Weights of a small mixture-of-experts language model, trained from scratch on English Wikipedia: 48 GeGLU neurons an expert.
Below are experts of layer 6 (counted from 0) of a mixture-of-experts language model. Rows are named router (the router's row for the expert), gate (a neuron's input weights, with its number), up (a neuron's input weights, with its number), down (a neuron's output weights, with its number) and show model dimensions 0-95. Each number is 200 + 20 x the weight over its row's rms, rounded and kept within 0 to 999.
Before each expert's rows: "comes before" lists some tokens at least twice as common just after its tokens as in all text. This comes from a sample of Wikipedia text that the model never trained on. Tokens count by the router's weight.

# expert 8
comes before: "\n", "-", "|", ":", " in", " on"
router,191,214,215,161,226,223,185,221,208,186,236,215,183,234,169,201,209,220,208,210,220,171,186,197,194,230,249,211,222,226,224,183,179,176,233,182,173,231,199,219,194,227,177,208,205,186,206,183,174,167,164,227,206,228,202,204,187,222,201,147,203,206,209,196,188,207,193,212,215,216,195,186,200,210,234,204,230,200,212,220,208,214,210,204,209,211,228,188,205,201,209,202,207,237,231,179
gate0,217,192,228,161,221,191,207,203,200,181,231,189,196,175,196,209,205,176,196,217,249,163,195,167,196,220,193,187,196,233,218,200,184,171,211,155,226,213,176,213,199,233,192,198,215,215,206,187,211,216,213,217,196,203,209,203,142,220,226,180,200,184,189,187,197,226,204,234,222,198,215,205,232,174,203,167,199,186,220,213,177,206,219,208,178,200,204,182,213,184,190,209,242,207,159,200
up0,204,202,187,224,187,164,205,200,180,200,173,207,176,199,220,197,237,191,180,174,214,252,230,251,170,181,171,212,158,186,237,173,229,225,219,217,204,203,222,191,201,204,203,206,191,184,178,214,220,224,180,198,204,196,186,217,217,209,164,193,210,205,235,188,204,183,188,178,212,210,215,200,169,238,223,212,210,185,180,211,186,201,171,201,161,201,207,230,177,187,206,202,197,200,219,203
down0,209,204,220,171,207,183,179,229,230,190,202,223,204,222,214,199,184,204,205,200,193,159,210,202,225,221,181,190,243,205,191,231,177,193,190,191,186,217,199,227,189,199,184,179,208,199,213,218,168,208,166,222,177,244,224,199,242,184,219,208,229,174,199,184,201,243,188,230,178,183,215,182,202,186,232,200,224,176,206,183,170,207,221,215,173,216,212,228,194,230,188,180,194,168,212,209
gate1,217,210,200,245,230,188,200,195,191,209,213,200,194,197,187,186,194,155,209,209,186,171,226,217,187,197,215,183,179,201,241,191,183,210,242,169,190,228,214,189,182,219,211,190,197,199,198,207,210,185,211,189,208,150,192,209,197,227,163,178,220,188,178,200,208,205,204,198,199,203,188,164,213,239,241,179,224,225,232,214,232,178,223,201,176,188,167,185,196,220,184,215,199,236,216,175
up1,183,188,185,181,181,209,178,197,198,187,208,190,214,186,178,233,194,197,191,192,228,184,198,197,167,241,192,231,163,202,221,203,185,190,215,242,237,162,172,217,226,205,181,206,204,212,184,187,200,219,253,198,245,192,211,200,176,198,187,196,200,198,248,230,191,198,225,206,216,157,188,196,186,188,207,183,205,201,201,169,191,220,181,190,210,188,208,192,187,198,218,250,227,211,216,197
down1,240,224,190,188,171,183,216,164,184,259,199,196,197,191,198,187,214,205,213,230,220,210,201,146,195,223,199,155,186,186,186,177,187,208,165,220,173,196,212,172,176,176,178,237,216,193,191,230,180,184,180,215,217,213,199,189,231,210,213,223,192,192,220,222,186,218,229,205,220,172,198,232,211,191,186,209,195,209,214,185,178,191,179,190,200,214,164,178,214,189,202,188,205,213,195,196
gate2,204,197,208,185,208,173,214,213,185,250,210,199,178,200,184,199,206,227,183,182,218,204,209,237,206,183,185,211,216,193,221,199,210,246,214,195,191,204,226,211,169,228,226,222,196,208,225,199,198,214,191,175,223,219,159,171,194,226,229,206,190,180,148,187,230,184,195,202,141,208,193,184,223,207,208,177,209,190,193,209,174,182,254,189,199,170,204,196,201,199,182,214,211,222,199,193
up2,214,204,191,207,224,166,220,191,188,199,188,216,169,188,202,232,197,206,223,193,203,206,219,212,208,247,203,201,186,190,183,212,192,211,190,180,238,173,190,169,216,251,204,175,227,219,241,188,209,211,225,199,185,187,207,183,198,214,209,175,180,211,213,189,199,150,146,178,193,186,208,206,236,229,204,183,221,197,218,214,212,226,234,206,174,215,220,232,207,202,206,186,183,176,203,189
down2,228,216,162,205,203,186,168,240,217,235,203,205,223,183,213,198,203,211,202,200,182,203,224,168,194,242,216,181,156,161,219,203,202,215,200,194,193,201,206,196,201,178,180,204,177,195,236,218,203,217,184,225,189,180,188,196,159,219,213,231,180,201,172,181,224,180,235,183,185,170,212,147,180,186,188,163,196,206,196,204,199,227,187,194,182,200,180,229,176,199,204,198,217,208,204,197

# expert 9
comes before: ",", " of", ".", " and", " (", " in"
router,166,207,164,216,203,221,205,192,221,242,218,190,193,231,186,206,168,228,176,217,191,226,169,204,219,178,193,189,216,228,195,194,168,224,215,179,203,193,213,207,204,179,223,165,184,172,221,180,237,219,234,168,212,181,177,197,168,235,225,211,208,195,204,181,167,215,171,218,187,185,193,205,157,216,196,210,191,196,177,209,194,221,199,195,202,212,237,194,210,189,168,212,203,216,184,204
gate0,190,203,211,192,209,202,220,212,195,177,215,219,215,170,166,189,199,178,217,227,203,174,190,182,170,192,185,207,225,241,205,231,191,204,180,160,230,166,146,202,167,206,192,210,197,146,207,181,182,202,215,228,211,211,213,225,196,186,201,175,191,166,200,227,188,195,175,223,226,216,212,193,229,186,192,178,187,163,192,182,190,204,227,231,208,187,213,215,185,206,213,184,213,210,208,179
up0,217,230,210,168,240,255,179,210,207,192,217,189,174,211,198,179,210,215,202,182,225,181,192,202,200,198,204,205,182,192,223,168,204,154,220,188,193,224,212,194,219,226,191,202,208,238,180,211,222,194,225,216,184,211,212,233,192,214,196,173,210,185,216,175,238,173,187,203,208,193,196,184,219,210,211,196,175,180,171,184,198,179,184,203,170,203,196,203,207,262,206,246,214,205,193,213
down0,200,203,214,177,198,196,199,223,240,213,208,193,220,193,177,179,200,218,202,242,179,196,197,169,198,217,178,167,168,226,218,244,220,191,205,184,209,229,167,215,170,195,207,177,209,179,233,211,190,163,201,218,190,214,183,256,203,195,226,195,198,177,195,185,196,211,218,192,167,192,238,201,213,174,221,198,213,176,207,176,181,165,200,212,215,216,197,209,205,225,175,203,202,192,226,232
gate1,195,209,194,236,215,188,236,201,201,154,187,179,213,190,199,201,197,173,195,206,190,193,202,237,178,168,203,166,209,193,212,204,208,254,197,183,185,205,159,165,157,196,218,210,234,229,182,204,178,214,220,166,189,203,202,208,228,190,161,186,187,189,192,203,215,187,191,201,207,222,206,189,220,190,228,213,204,231,190,226,234,217,226,194,233,188,192,186,173,180,217,183,222,201,197,181
up1,173,207,234,195,170,201,243,171,227,177,230,200,179,196,196,174,190,208,165,178,201,217,170,171,182,226,207,213,223,189,183,181,207,208,200,216,199,172,175,205,201,190,244,231,183,207,191,189,162,198,230,207,200,214,202,194,204,207,195,163,178,174,222,223,200,195,169,184,218,205,179,203,211,201,179,183,191,211,200,212,208,235,170,147,217,198,195,181,175,174,209,211,212,226,216,210
down1,197,205,189,202,213,227,231,181,181,186,193,160,197,204,173,195,172,212,218,201,245,216,169,192,184,225,180,227,188,205,182,163,194,184,200,195,165,205,194,179,196,207,206,203,186,171,190,213,178,191,201,207,228,229,177,227,188,192,187,202,183,167,244,243,209,235,214,162,208,197,184,219,204,202,177,202,189,208,196,179,215,185,191,186,192,182,190,169,202,165,187,227,223,210,247,198
gate2,226,213,208,190,211,225,207,228,187,185,172,178,204,199,175,182,181,155,227,177,183,222,191,184,187,191,197,168,164,182,189,234,187,222,235,198,178,211,199,181,206,224,183,206,169,212,175,210,170,209,213,164,203,213,152,194,211,228,196,222,223,193,173,187,194,177,218,228,189,186,209,196,211,202,198,172,179,213,207,209,193,166,230,179,157,164,190,183,195,215,199,207,188,214,195,182
up2,230,234,173,238,233,206,184,199,164,231,186,180,179,175,238,184,185,196,195,177,183,220,194,188,200,232,195,200,171,193,218,203,210,214,223,184,225,194,239,169,194,218,187,184,216,223,200,202,205,222,198,190,237,219,220,171,153,198,215,234,213,202,193,189,212,180,167,207,215,169,178,175,178,194,167,182,205,199,209,190,188,216,204,192,181,225,205,214,225,172,203,197,183,200,193,185
down2,191,191,200,228,207,173,152,230,204,219,194,213,215,204,241,197,207,175,169,225,202,221,236,190,199,235,188,218,165,177,188,222,234,193,178,195,210,201,195,205,159,174,171,219,218,220,166,193,194,169,190,209,208,187,199,172,145,192,202,198,184,209,200,176,214,195,220,197,205,200,186,228,201,188,206,194,201,220,248,206,188,205,223,189,185,209,217,203,211,177,235,201,206,205,194,166

# expert 1
comes before: " the", " a", " The", " ", " his", " He"
router,212,173,231,172,213,166,205,193,218,185,174,158,197,198,176,191,140,216,184,196,204,191,206,193,177,198,194,199,195,204,167,189,195,188,167,207,197,228,226,208,196,195,221,195,145,205,213,201,187,185,176,206,221,207,206,220,191,211,185,208,203,199,185,216,180,212,208,220,187,175,188,218,182,241,195,185,208,205,200,205,221,189,220,221,229,209,144,171,202,188,186,194,175,208,244,165
gate0,197,184,205,216,239,226,188,191,201,217,217,193,189,150,191,212,176,196,197,235,239,160,189,205,170,194,191,215,201,231,207,202,195,190,192,206,205,171,170,191,166,211,209,222,194,208,189,185,191,196,149,209,232,196,201,232,190,180,232,165,182,179,196,212,204,210,191,210,213,219,175,207,207,235,220,179,237,172,184,173,183,177,195,216,176,198,187,217,213,195,190,205,238,206,186,229
up0,196,229,182,197,212,224,236,197,184,195,232,229,192,210,183,165,234,197,170,189,219,216,192,227,229,204,220,197,201,162,253,231,204,212,200,216,192,204,177,177,211,233,210,236,174,188,225,202,218,202,213,178,158,203,217,181,200,204,199,217,206,224,195,174,237,192,193,191,204,187,198,176,200,222,190,200,193,183,175,190,183,169,216,214,187,180,222,199,198,192,203,235,225,159,216,194
down0,190,209,221,216,200,175,179,207,243,229,224,209,194,202,211,198,198,211,245,222,217,168,217,240,195,225,192,207,193,199,206,217,223,157,228,184,212,187,175,208,159,248,225,214,215,191,209,224,172,180,185,205,178,221,216,205,200,169,204,192,220,185,173,170,181,208,184,238,167,219,179,207,196,188,204,202,202,169,180,192,226,193,197,222,192,216,175,208,220,187,176,182,204,201,184,202
gate1,201,208,219,222,200,214,210,207,174,181,198,193,211,169,167,199,222,161,203,214,207,208,180,162,203,194,221,201,157,184,239,189,197,174,223,203,232,237,226,228,186,220,194,202,242,214,196,232,196,204,189,197,194,176,199,183,178,213,182,192,159,199,179,210,233,211,167,179,200,200,191,202,200,224,219,208,207,230,207,186,213,239,207,193,159,195,215,173,161,225,181,196,212,202,218,199
up1,183,209,231,204,149,231,212,175,207,195,218,178,180,185,197,210,149,207,214,188,224,201,169,170,206,220,223,164,158,197,206,193,215,159,214,222,251,175,199,227,210,225,194,227,174,194,217,206,205,194,195,194,205,225,208,188,161,200,217,177,185,220,201,231,203,212,194,208,203,186,212,181,168,202,195,221,205,175,192,182,195,220,216,203,200,196,208,185,168,197,216,201,214,186,195,160
down1,169,241,205,224,191,191,224,163,244,231,206,193,185,178,236,221,194,176,197,220,237,203,194,162,178,231,212,192,205,224,186,177,182,175,181,193,217,213,200,185,210,181,196,212,195,153,184,211,195,200,177,227,226,181,180,233,173,221,187,175,236,203,208,207,177,242,197,216,187,200,199,218,208,188,184,178,202,192,187,244,199,213,190,182,205,219,201,187,212,192,222,205,191,206,198,213
gate2,256,219,194,209,209,195,217,209,198,232,203,190,180,207,165,210,212,157,211,183,194,240,213,204,199,221,190,178,208,186,224,216,205,248,226,208,178,204,231,217,175,202,217,229,201,214,188,211,180,213,203,183,204,212,180,219,201,193,222,196,216,211,174,164,202,168,223,262,163,203,202,199,202,205,205,205,201,213,186,159,182,201,217,174,177,172,212,175,218,198,208,184,193,217,204,207
up2,209,225,177,214,179,147,198,225,224,170,225,208,204,192,181,256,223,223,219,202,220,181,239,208,199,193,185,167,150,184,217,207,185,199,231,205,204,201,178,195,215,239,213,206,204,205,218,177,205,187,193,186,216,180,187,179,207,200,227,182,179,216,227,187,194,195,199,171,206,190,173,192,214,179,180,210,224,191,241,197,195,214,210,156,196,195,200,197,229,196,213,184,187,185,212,226
down2,171,181,188,210,191,213,173,210,203,228,155,197,194,192,226,181,213,195,251,215,170,171,226,193,214,230,197,215,196,193,163,213,203,188,187,193,174,206,211,185,203,201,192,228,168,231,200,189,182,174,179,212,219,197,227,186,166,228,234,176,181,171,182,184,238,216,230,187,188,184,208,183,200,213,192,220,183,222,210,242,188,216,195,193,206,175,164,205,217,206,205,196,193,217,211,174